Weights of a small mixture-of-experts language model, trained from scratch on English Wikipedia: width 128, a variant of SOAP for the experts.
Below are experts of layer 2 (counted from 0) of a mixture-of-experts language model. Rows are named router (the router's row for the expert), gate (a neuron's input weights, with its number), up (a neuron's input weights, with its number) and show model dimensions 0-127. Each number is 128 + 32 x the weight over its row's rms, rounded and kept within 0 to 255.
After each expert's rows: a language model's description of what the expert responds to; "gets" lists some tokens that make up at least twice as much of what it gets as of all text. This comes from a sample of Wikipedia text that the model never trained on. Tokens count by the router's weight.

# expert 21
router [121 170 135 118 148 133 169 145 137 143  99 137 125 110 134 136  93 134  91 192 160 100 149  74 104 149 196  93 115 124 208 126 149 123  65 102 173 147  89 174 109 137 198  86 129  99 197 178 111 144 151 146 149 125  91 120  78 132 127 121 152 118 124 160 142 140 154 100 146  69 118 113 160 103 192 177 131 113 158 129 143 139  91 128 124 154 137  39 141 149 150 193 103 133 164  98 101  82 170 122  91 201 136 104 129 116 187 130 137 105  82 152 187 162 118  78 147 128  88 139 109 140  92 157 112 131 109 100]
gate0 [143 173 152 159 160  93 105 142 117 118 133 126 123  53 152  71 102 144 186 152 172 108 166  95  96 170 176 111 104  78 158  86 105  89  86 139 138  91 142 131 137 158 104 133  85  93  89 120 117 137 146 109  98  97 143 166  39 124 128  77 105 178 103 135 131 105 137 107 139  66 124 108 173 119 149 146  98 115 111 195 173 126 128 137 119 225 120 123 103 113  77  88  87 158  88 132 166 142 153 149 133 150  93 134 166 159 133 100 127 144 114 111 118 202 153 166 163 192 137 108 131 134  78 132 144 142  84  99]
up0 [144 136 178 130 187 165 116 115 152  91 164 160 139 104 164 142  72 138 115 136 146  92 169 126 106 148 139  96 135  97 168 175 130 145 138 140  78 132  55 103 139 135 139  90 111 136  92 144  50  87 145  96 116 161  74 165 156 152 132 141 140 166 160 136 116 141 160 137 131  75  94 131 168 147 157 122  78 116  77 175 101 126 101  92 113 139 166 182  75 131 116 120 164 162 153 135 176 109 149 118 168 182 193 170 118 113 123  82 100 140  79 108  94 158 169 183 126 120 159 147 125 158  60 122 151 142  43 157]
gate1 [128 155 130 128 102  80 157 101 146 219 163 107 165 161  74 104 209 164 128 128 151 133  97 130 146 170 166 121  75 189 170 112 176 112 127 134 150 126  87 157 118 209 182  98  84 125 188 186 168 116 134  95 124 127 109 134  79 146 104 135 159 135 114 164 129  82 149 180 156  99  98 119 135  95 147 131 162 108 125 129  98 107 116 133 156  97 164 139 105  87 168 168 140 110 128 108 130 145 102 117  75 187 177  78 128 125 124 174  95 111  85 117 134 161 101 109 205 137 117 134  74 110 144 103 162 135 129  95]
up1 [ 87 188  99 138 115 107 149 111 109 134 187 180 125  89 168  96 169 103 151 111 100 183 152 134  81 103 137  75 126 100 146 106  89 140 144 141 148 174 124 136 170  75 129 132 139 118 148 138  85 166 165 150 127  97 175 111 135 153 138  57 153 149  84 137 198  95 102 120 104 107 183 214 126 138 139 164 147 143 162  85 183 155 118 129 155 115 137 127 121 128 111 156  73 149 146 121 140 146 161 132 129  51 136  87 120 124 164 157  86  98 125 160  74 139 140  69 166 189 121 147 110 174  52 127 129 113 136 166]
What it handles: Indian name syllables
gets: " s", " c", " f", "u", " S", " F"

# expert 9
router [ 64 109 106 111 124 164 136 160 152 132 114 119 121 134 153 148 121 144 114 106 204  90 115 144 157 171 159  96 130 138 164 170 148 122 134 136 202 140 121 168 123 126 138 138 149  99 126 187 154 120 147 114 165  73  78  66 115 131 141 168  75 130 126 155 148  91 128 138 139 136 161 118 126 205 124 101 154 197 206 164 140 124 119 137 109  79 151 121  56 108  59 131 140 154 141 103 121 112 140 101 137 140 110 157  80  94 149 172 190  89  56 107 145 171 112 121 144 118  91 161  90 137 151 146 176 178  70  89]
gate0 [ 73 151 108 147  44 121 131 100 125 122 108  97 128 142 121 135 108 124 151  80 132 161 160 200 107 134 122 108 101 144 123 120 107  98 151 177 177  84 152 110 167  82 139  80 103 218 141 125 122 118 122  47 156 149  84  99  96 122  92 145 133  85 111 135 125 188 141  91 111 109 155 102 139 177 112 130 127 218 145 154 114 107 215 155 134  89 121 190  99 102 110 133 156 128  91 110 143 174 120 104 134 129 101 144 155 130  96 117 147  99 152  73 160 145 133 166  94 121 149  90 156 115 205 145 169 137  92 130]
up0 [137 176  82 130 100 135 118 143  89  90  95  82 131 121 113 111 112 124 151 102  96 154 146 114 113 116 110  94 131 185 137 178 118 131 128  95 117  97  99 170 172  58 161  98  85 138 138 117 127 119 162 116  92 156 132  78 101 129 114  97 105 132  71 131 119 182  89 112  74  86 110 121 138 151 108 117 143 201 124 165 118  98 158 160 180  86 118 166  59 133 127  96 106  78 134 115 157 179 114  80 145 118 136 161 140 130 206 150 133 130 136  76 159 128 121 177  98 142  94 176 121 142 213  69 174 169  70 155]
gate1 [130 141 127  72 157 107 115 116 174 109  93 143  87  54  71  79 146 113 151 101 137 124 105 135 133 118 116  74 108 121 170 115  77 150  77 149 122 112 116 217 109 163 117 151 150 145 144 123 197 176 133  79  65 132 112 113 148 166 121 135 131 174  96 126  71  94 113 141 191 179 122  96  94 155 117 124  96 140 147 120 169 155 113 143 104 143 155 175  95 120 135 103 130 123 125  71 107  93 116 182 142 130  47  93 142  65 144 149 139 166 142 132 158 159 111 174 110 128  72  60 136 139 123 164 111 178 140 104]
up1 [163 127 117 154 104  70 151 199 116 144 147 154  92 137 109  88  73 173 105 159 133 108 142 146 130  86 137 160 139 102  76 170 144 141 178 136 142 120 135 181  63  98 151  78 129 137 106 169 125 118 100  72 134 103 148 124 113 145 148 159 106 132 121  81 138 134 104 137 156 119 158 133 154 107 186 126 172 100  37 171 171 140 167 127 206 174 119 114 191 111 130 120 121 131 115  96 111 116 105 134 178 127 140 129  96  93  78  83 160 161 212 160 102 135 141 136 157 106  93 147 187 150 121 170 131 193 108 108]
What it handles: Name-final vowel endings
gets: "a", "i", "o", "ia", "u", "as"

# expert 1
router [148 150 130 103 168  83 152 169 132 123 118 123 168 105 130 124  69 112 100 118 228 125 173 114 107 147 174 117 118  48 156 120  76 109  82 101 145 170  90 159 123 191 163  88 112 114 109  99 122  93 148 160 143 112  97 117 123 105 116 153 115 130 115 130 133 141 155  91 128  87 171 131 198 140 161 170 152 155 122 120 182 146  86 151 111 101  50 100  87 105 144 116  72 167 159  88  91  96 203 154 140  91 107 140  99 127 177 161 139 122 134  83 149 100 133 134 146 132 124 133 143 178  72 133 193 160 121 103]
gate0 [198 148  42 134 118  77 148 148 135 131 137 127 104 192 139 143 143 136 149 113 107 111  90 108  51  73 158 102 174  76 191 108 159 100 136  79 126 173 148 107 110 119 135 128 148  97 168 171 133 160 159 172 153 150  95 120 125 112  57 106 155 102 148 182 120  62 110 119 155 106  84 144 135 117 145 107 135 153 122 113 190 165  91 191 155 133 148 148 126 131 119 167 132 101  84 107 158  70 130 130  88 120 119 102 160  99 121 146 178 143 104  65  89 126 141 170  92 102 131 116 134  94 151  90 136 171 187 110]
up0 [159 146 138  71 130  97  82 164 159 153 171 136 110 204 139 144 119 101  62  74 104 116  84 129  60  98 102 113 143 125 136 106  83 123 111 110 155 122 129  64  79 159 117 108 105 128 125 181 128 169 155 132 134 128 119  66  81 129 119  96 168 124 176 132 144 115 118 106 155 132 132 143 135 164 107 150 141  77 154  85 175 148 124 119 109 208 149 117 151  85 123 165 196 138 110 120 171 119 176 151 113  91 168 113 162  84 162 135 194 141 139  76 107 134 163 155  76  87 164  79 114 104 173 131 167 171 150 139]
gate1 [108  96  82 149 130 118 129 114 118  87 136 137 157 116 172 139 162 130  88 133 182  95  98  81 111 133 152 132 113 125 136 109 154 108  90 144 167 132 171  78 164 123 164 147 148  65 137  78 134  61  81 134 155 143 122 116 103 197  96 140 129 172  98 144 115  90 115  64  81  52  93 170 142 131 104 119 130 149 155 128  88 119 120  93 120 193 124  97 109  97 125 102 118 107 145  99 163  46 161 140 124 215 124  75  85 102 191 108 107 134  80  94 108  66 156  74 112 127 131 106 102 129 100  79 118 131 121 142]
up1 [146 138  79  98 110 107 134 177 143 106 104  62  95 111 129 161  98 125 153 154 129 101 125  99  96 131  68 116 142  91 110 113 137 143 116 132 130 103  95  51  68 108 111 124 115  80 130 173 103 137 158 136 100  36 136 135 105 139 155 132 106 126 131 125  91 126 122 167 109 127 105  83 123 112 135  85 180 140 136 208 101 147 110 106 172 135 121  76 161 127 146 188 124 135 115 113 175 113 153 113  88 165 140 165 161 134 127 102 112  55 127  76  95 103 157  87 189 177 129 119 145  48 152  96 215 163 114 156]
What it handles: Capitalised word-initial fragments
gets: " St", " st", "st", "T", "M", "F"

# expert 14
router [112 126 154 148 149 105  82 148 120 146 185 116 112  76 146  87 138 123  51 162 139 112  97 131 148 150 108 116 180 125 137 141 145 153  97  74 151 159 122 147 131 144 180 140 117 138 115 194 160 119 124 129 104 142 150  92  73 112 125 205 164  95  73 121 149 144 121 116 108 101 121 138 138 160 131 135  96 193 109 187 132  71 140 188 107 100  78  80 125 111  59 106  45 169 140 133 124 140 120 139 111 127  48 124 105 173 139  76 147 140  52  97 117 119 142 135 183 113 148  71  90 149  95 158 125 131 116 152]
gate4 [151 133 114 122 167  97 116 186 108 131 154  97  86 131 135 167  88 171 144 128 137 115 134 159 136 150  92 192 109 142 141 157 128 175 106 146 114 148 154 163 186 169 190 132 118 197 107 137  54  90 108  98  59 134 136 130 118 151 172  90 160 162 105 174 155 141 196 105 113  93 135 120  90  92  98 144 100 137 168  82 126 118  91  67 127  61 165 119  85 134 119 132 123 126 210 158 121  85 142 195 108 130 120  67  87  92 123 123 116 135 153  86 153 162 106 119  73 130 142 122  88 102 118  81 148 128 127 158]
up4 [102 130 148 125  77 167 135 117 144 110  94 151 157 112 126  81 182  80 124 121 105 150 121  95 108 104 158  61 107 103 105 104 122  69 158 121 145  94  96  97  94  91  65 103 137  72 158 133 185 170 142 169 176 137 113 148 119 103  86 147  79 100 178  68 111 124  74 170 141 152 126 127 173 161 192 109 143 122 113 153 157 152 167 175 121 196  95 148 178 163 150 142 139 139  50  94 129 173 106  77 134 144 144 171 150 149 112 150 134 123 143 195  83 101 144 121 155 136 116 130 169 173 141 163  84 129 127 114]
gate5 [ 98 128  99  96 172 150 154 113 142 155  67 136 154 150 146 159 109 154 101 190  80 111  90  69  73 151  86 167 108 138 132 179 112 152  95 124 178  78  89 134 155 137 133 143 126 158 140 135 153 130 123 171 109 124 163 151  83 181  65 123 138  94 140 147 121 125 104 106 111 116  58  95 153 217 103 104  93 124  94  92  90 142 117 131 100 166 107 108 134  59 110  71 112 168  76 165 142 101 103 116 147 145  98 105 138 122 134  69  85 155 101 141 150 121 115 177 157  70 134 150  94  64 107 130  94 151 151  80]
up5 [141 141 166 123 123 174 146 143 105 133 213 148 114 146 156 101 179 107 143 117  93  78  78 169 127 121 188 108 138 123 103 166 126 121 110 153 147 145 146 145  85 120 139 101 180  66 103 130  94 135  71  62 143 120 128 133 159 142 188 104  81 138 127 121  90 105 103 125 118 148 186 152  83  74 158 159 134 172 163 137  69 111 113 150 134  97 139 111 113 227 129 128 155 103 143  56 149 131 148 104  91 136 156 162  90 143 186 130 162 111  85 140  73  82 149 137  93 157 165 139 147 152 158 163 121 162  70 119]
What it handles: Year and number endings
gets: "000", "8", "015", "7", "019", "016"

# expert 8
router [121  95  51 142 132 142 132 176 130 171 144 144 142 128 133 126 135 160  97 159 134 166  97 150 114 191 198 113 135 165 105 113 100  97 101 138 100 165 122  99 170 129 126  44 117 146 178 108 197 164 137 188 125 115 188 137  96 126 130 135 106 167 126 105  96  84 151 162 107  87 118 146 105 121 130 149 187 134 112 123 131 122 171 212  96 155 138 164 136  81  75 103  95 110 212 133 116  94 138 111  73 133 150 125 149 107 153 140 170  43 122  55 144 146 160 139 119 126  82 148 123 141 166 153 146 132 136 117]
gate4 [169  89 155  64 131 155 141 127 157 118 149  89  47 112 133 124 114 123 167 108 136  97 125 149 156 144  89 173 166 111 123 129 115 157 119 158 134  80  92 125 144 159 164 159 133 125 112  64 127  61 112  81 168 114 149 129 102 168 167 204 133 172 138 143 178 139 157 141 199  46 110 101 177 101  75 145 146 154 149 150 148  94 133 110 118 110 143 142 115 140  73 116 144 116 126 118 111 146 123  85 121 115 205 134  56 132  83 127  93 123 146 108  91  76 128 112 149 100 162 139 198 144 109 140 154 184  86 152]
up4 [180 134 136  79 128 152 110 107 160 100 142 102  79 147 121  98 111 106  84 100 131 137 123 161 126 119 101 132 163 119 111 135 139 177 106 147 124 106 131  57 114 154 136 150 136 165 127 107 139  93 132  63 125 125 104 154 136 212 121 181  97 183  91 135 159 148 168 171 138  45 134 100 117 133 107 126 122 210 163  80 156 133 115 114 106  97 188 151 127 103 110 106 135 152 114 163 135 157 157 106 120 110 169  52 122 139  33 123  85 112 102 123  51  82 107 155 176 163 147 117 140 157 123 131 187 131  77 149]
gate5 [172 124 116  62 151  37 108 138 150 150 128 161  85  82 101 140 116 106 138 134 112 121 144 113 107  36 167 140  90 172 119 130 141 168 123  80 147 118 135 125 147 163 102 143 220 123 117  96 140 133 135 133 115 202 184 160  76 122  82 101 114 122 125 125 145 155 168  87 143 145 176  98 148  74 131 144 155 135 107  85 120 122 137 127 128 154 165 106 168 145 162 122 138 125 158 115 134  90 140 175  99 135 153 129 125 108 204 138 119  95 210 134  93  85  74  94 125  43 139 159 123 135 103 110 127 123  81 137]
up5 [210 162 124 117 156  96  77  88 160 190 141 168 119 100  83 132 122  56 135 111 116 128 174  65 107 117 140 109 134 139  88 146 133 157 139  56 138 135 114  82 152 148  52 227 170 148 130  66 147 137 121 131 125 170 211 127  92 129 128  85 120 103 115 144  95 119 141 131 153 126 130 112 158  85 135 174 143 167 148  65 139 126 137 114  90  83 155 105 150 114 137  86 149 117 139 133 151  98 124 134 138 145 126 117 103  94 178 152 114 121 141 128  82  90 107  82 131  53 100 163 147 119 161 122 115 162  82 140]
What it handles: Line breaks in lists
gets: "\n", "\n\n", "| ", "- ", ").", " *"

# expert 20
router [101 162 149  70 143 111 125 133  76 122  59 111 106  53 162 162 105  68 139 123 136 121 142 119  99 156 146  89 109  83 142 141  97 106  74 127 123 112 113 171 124  92 126 107 124 148 132 203 154 119 158 157 117  71  80 104 129 139 105 135 101 141  99 126 148 106 159 108 182 106 125 117 116 139  97 163  79 167 140 178 129 102 121 161 115  62 133 118 113 121 106 182 158 149 130 118  92 140 138 148 106 200 144 141  81  39 141 197 120 110  94 123 126 144 148  91 101 138 162 144 147 223 114 151 101 186 146 174]
gate4 [149 209 144  59 151 142 139 180 165 128 114 136 146 119 139 143  99 118 151 150 148 120 188 166 152 178 136  59 110 128 134 129 137 104 134 110  95 102 122 219 164 102  82  97 125 136 194 166  95  74 123 102  70 111 151 162 172 133 100 148 129  90 106 109 229 131 160 152 166 161 105 117  77 120 102 118 118 115 147 139 164 122 162 177 146 172 136 112 176 171 158 163 181 101 157 160  92  98 124 120 143  94  94  72 113 121 146 128 131 103 133  99 123 106 197 108 129 158 106 131 131 144 122 160 127 117 167 169]
up4 [148 224 141  86 145 149 173 154 161 110 100 123 125  93 153 107 102 118 136 162 182 130 179 181 172 173 162  77 117 139 140 118 136 132 134 123  83 109  95 190 136  88  95 102 118 168 197 153  99  69 130 123  77 111 166 143 175 101 132 135 102 101 120  85 207 131 172 117 155 155  89 132  65 126  98 105 116 111 144 145 191 129 155 172 130 163 117 134 149 173 154 149 155  96 144 170  58  83 123 119 159 111  98  95  98  93 130 117 158  96 150 108 135 108 206 125 119 162 136 155 123 123 137 158 134 130 153 161]
gate5 [162 102 154 146 109  88 132 130 125  90 149  91 142 154 122 153 160 101 140 187 128  77  89 115 147 165  45 135 125  85  92 192 157 117 109 148 164 144 129 185 147  84 126 105 107 168 109 120 115 122 161 201 128  92 173 129  75 111  90 103  76 125 155 103 176 108 152 120 134 125 138  98  88 180 110 145  83 145 139 158 115  77 123 144 131 102  68 142 101 117 120 104 146 104 161  99  94 156  93  72 103 133 106 158 164  99 150 110  86 122 174  68 141  87 134  93 134 191 136 118  99  70  73 161 189 106 156 159]
up5 [141  94 155  92 123 129 115 159 185 122 125 124 148 132 132 140 131 101 171 132 117  77 112  89 123  93  74 202 136  76 112 148 120 193  78  74 114 145  96 148 113  81 188 139  93 123 100  86  60 129 193 136  98 157 136  86 153 150  94 126 111 160 109 127 175 118 134 116  98 130 127 103 115 122 123 134  92 132 156 183 130  72 152 180 159 114  99 114 140 139 118  86 128 155 126 156  83 129 120 130  85 139 151 127 201  95 162 102 141 148 108  70 155 138 175 166 185 165 111 149  79  85  78 161 198 123 176 152]
What it handles: Table and list separators
gets: " | ", ", ", "; ", " ", ") | ", ": "

# expert 15
router [181 122  90 125 120 103 138 109 172 115  74 116 195 155 100 117 126 151 132  90 122 166 129  74  78  97 114 156 118  94 129  63 151 148 188  96 132 110 122 135  62  71 204 167  86 135 135 137 101 109 120  58 123 143 122 118 179 165 169 123 132 146  95 119  92  89 100 112 130 188 115 118 127 103 103 179 105  90  99 138  75 141  89 157 163 202 148 146 114 163 144 102 107 171 108 175 182  76  90 123  86 123 122 110 167  93 112 105 102 129 151 174 105 124 108 144 141 111 125 145 174 127 110  91  88 101 136  73]
gate4 [154 155 131 154 119 141 135 114  89 120 141  74 126 128 127 144  73 127 112 104 181 158 146 100 154  94 142 107 113 178 208 151 138 125 112 167  79 164 114 123 159  89  92 141  72 136 119 104 152  81  77 104 114 128 133 120  98  99 124  87  62 112 128 168 134 107 117 147 138 142 174  91 107 142 156 116 177 195 122 135 138  76 159 133  97 118  82 158  91 147 180 140 135  87 143  99 106 122 184 120 171 129 106 172 143 172  95 123  85  87  81 190 112 126  64 144 106  88 141  95 175 111 149  59 120 128 186 196]
up4 [123  98 153 140 148 119 177 205 158 156 140 172  96 124 150  83 161 116 111 134 140  85 141 175  94 149 129 152 150 102 113  74 101 132  89 130 119 144 120  96  76 149 166 140 107 184 159 112 103 162 164 143 101 168 139 100 177 136 121 152 203 157 124 105 159 145 133 160 171 137  98 150 144 133  72  85  67 102 102 208 102 133 131 140 148 130 103  95 124  79  97 113  76 180 111 138 145 122  62  65 113 141 162  91 126 117 197  97 161 137 103  89 140 103 126 129 199 139 117 158  98 174 144  87  98 152  95  95]
gate5 [168 127 132 156 108 224 101 128 220  71  77 146 160 125 129 161 109 144 169 146 134  96 141 160 129  82 151 143  99  90 204 121 114  62 165 103 155 121 118  93 150 129 144 153  92 146 115 126 153 114 163 147  81 158 129 143 135 125 148 155 143 143 161 143 128 171  94 122 102 134 180 135 153 184 156 131 168 183 162 108 140 126 111 156 113 109  86 187 145 128 102 141 180  94 138 122 162 118 137  52  90  76 142 116 122 169 122  99 129 125  79 125  99 118 168 210 132 188 137 110 139 127 158  84 155 113  93  98]
up5 [107 159 141  82 100  49 115 124 161 151 140 137 113 100 166  63 107 127 114 141  81 176  84  74 132 143 110  98 154 188  96 100 143 164  96 155 129 113 129 149 103 176 140 135 165 102 176 127 136 109  65 137 189 116 115 120 139 121 128 107 145  95  91 100 160  85 104 139 120  99  64 134  79  81  98 120 171  32 112 129 121 169 116  95 159 140 172 112 124  87 143 138  79 146 125 152 119 138 101 168 161 154 109 219  94 133 139 124 130 146 153 115 135 138 128  85 128 117 138 100  32 114  91 159 132 137 107 179]
What it handles: Numbers in tables
gets: "7", "6", "8", "5", "9", "4"

# expert 0
router [111  93 144  49 148 144 140 133 169 157 104  91 153 121 122 142 119 109  91 138 135  96 155 155 130 189 180 127 132 102 139 148 125  74  84 131 180 139 102 117  96 152 111 122 164 178 137 157  95  75 153 123 164 119  83  95 109  99  49 177  99 178 130 156 120 132 194 152 138 166 170 116 121 135 134 146 101 127 133 136 135 183 149 131 131 117  93  78 133  63 100 137 141 146 125 103  70 170 124  95 112 125 123 103 117 143  91 142 133 112   9 133 158 159  76 135 165 162 149 137 174 192 121 159 178 165 141 156]
gate0 [111 112  64 114  91 158 121 132 128 178 102 106 133 128 162 106  92  73  93 127  75 142  98  83 131 171  74 163 138 100 142 100 182  94 181 105 135  79  37 143  87  82 154 167  89 179 143 168 125 118 149 135 116 175 189 147 165 119 118 183 145 153 109 133 136 161 139 160 104 122 140  56 123 158  97 169 144 171 134 116  91 128 135 143 136  92 119 103  78 144 124 118 128 149  90 138 106 140 128  72 149 144  93 142 188 105 146 195 101 180 125 125 188 127 130 151 110 152  80 130 170 128 104 126 116 167  68 140]
up0 [ 90 124 154 201 120 140 164 154  98 141  88 157 178  99 149 162 148  68  85 109 117  89  82 137 153 153 156  97 107 132 142 137 155 146 140 167 119 146 130 120 117 101 139 153  56 141 129 102 165 142 118 106 127 166  88 178 190 132 116 168 144 149 160  91 108 145 156 168  44 119 122  84 139  93 111 123 153 164 165 156  80 111  97 113 101 166  90  56 160 205 132  84 112 169  95 127 104 146 147  98 147 121 142  72 126  56 132 174 123 137 121 134 103 145 131  76 133  89 120 121 143 114 128 180 134 137  45 105]
gate1 [114  72  98 150 141 111  98 119 123 102 141 136  68 125  87  99 128 126  87 188 125 163 108 152 121 117 169 138 154  84 148 114  74 126 108  90 169 157 142 107 134 169 116 155 149 173  87 121 129 115 142 162 143 127 108  42 147 141 189  85 132 149  48 142 151 147 163 167 150 127 146  49  46 147 128 130  59 112 134 124  72 128 144  91 135 132  77 137 103 156 156 189 143 131 100  82 121 117 101 152 103  67 148 141 125 133 163 116 159 113 145  62 184 116 159 131 133  82 144 105 108  67  86 111 101 100 141 131]
up1 [156 143 154 120  81 106 166 155 114 133 157 180 159 191 102 110 116 142 174 107 145 161 144 166 159 151 137 145 123 119 203 113 146 107 146 112 140 170 119 118 153 128 120 155  87 204 101 140 191  99 207 133 115 120 112 101 122 126 108  81  93 129 145 149 151 148 173 136 133 157  76  91  87 163  99 148 106 172 148 123 149 134  97 101 164 144  93  90  98 121 188 152 151 102 169 102 104 149 113 136 119 100 180 126 132  91  94  99 163 144 183 155 164  47 122 157  78  82 100  68 157 123 187 174 171 163 133 117]
What it handles: Sports results vocabulary
gets: "–", "F", "R", "0", " team", " season"

# expert 7
router [150 118 125 132 175 182 113 149  72 160 138  98 164 135 166 147 100 110 138 122 162  98 156 113 103  96  79 145 123 135 103  97 110 120 143  83 151 100  83 134 108 162  96 154  89  95 115 172 138 117 140 127 122 126 154  83 132 143  85 152 134 111 107 104 166 174 171  91 102 136 158 111 124 231  97 155  74 141 153  97 144 166  74  73  49  79 125 109  74 134 173 106 116 109 115  70 133 103 119 114 185 149 138  80  85 164 176 109 121 122 146 160 161 128 189 130 108 130 167  73 108  99  82  92  80 147 160 158]
gate5 [ 88 142  78 135 181 150  93 152 117 131 147 129 113 118  84 186  44  63  88  70 101 108 143  94 166 105 191 140 119  96 120 146  98 113 175  91 114 111  96 166 155 157  85 117 152 155 104 107 122 150 152 127 121 100 101 114 155 155  80 161  84  75 155 153 146 148 144 139 108 143 157 149 131 173 111 156 108 153 111 113 106 172 170  66 127 162 117 124 149 135  61 185 116 156 184 169 109  52  93 137 104  90 159  73  98 109 129  86 101 113 124 152 117 135 175 158 160 114 202 134 136 121  95 112 138  94 117 133]
up5 [130 170 105 166 144 126 124 127  81 136 143 145 108 156  97 163  47  83  72 113 108 142 131  85 172  93 159 132 136 135  94 126 163  83 148 123 119 138 112 208 177 125 103 139 153 150  83 111 130 164 151 124 128 121 109 121 107 153  89 142  58  74 167 167 137 142  89 102 125 127 166 167 127 210 125 140 132 181 127 143 119 195 160 101  75 161 127 119 146 175  85 163 130 157 153 118 165  76  99 162 141 109 117  61 122 113 131  77 133 133 110 143 100 134 177 154  99 105 206 137 136  88  62 115 159 107 101 101]
gate6 [155 147 162  93 207 169 128 162 114 135 122 138  89 156 110 125  86  93 109 101 145  61 143 125  85 102  79 163 148 124 102 116 116  87 146 114  42 126  50 108 127 103 162 102  89 167 160 163 186 131 164 119 139 122 134 123 125 188 106  91 146 111 138 161 112 105 160  56  94 159 210 136  96 110  80 178 122 144 117 147  95 158 172  87  68 108 128 128  83 165 131 122  76 139 153  91 123  56 119  78 138 152 173  97 101 159 144  99  91 130  99 153 122 154 157 120 119 119 121 134 130 128 121  93 145 146 149 150]
up6 [166 115 109  98 165 131 110 173 131 105 138 105  39 161 135  85  93  70  99 124 175  78 125 186 158 156 128 149 148 134  98 131 130 136 126  77 111 136  91  77  93 103  94 103 161 147 153 151 201  83 177 127 169  98 120 104 143 175 175 142 145 188 139 132 110 126 119 106 178 167 212 114 139 125  93  76 152 131 129 125  71 169 129 139 105 145 140 124 115 111 156 121 138 144 170 104  88 161  87 115 114 174 206  84 124 184 150 116  97 136 141  98  78 111 136 102 140 126 116 142 163 173 153 144 166 176 146 151]
What it handles: Headings and table pipes
gets: " |", ".", "|", "==", "===", " |  |"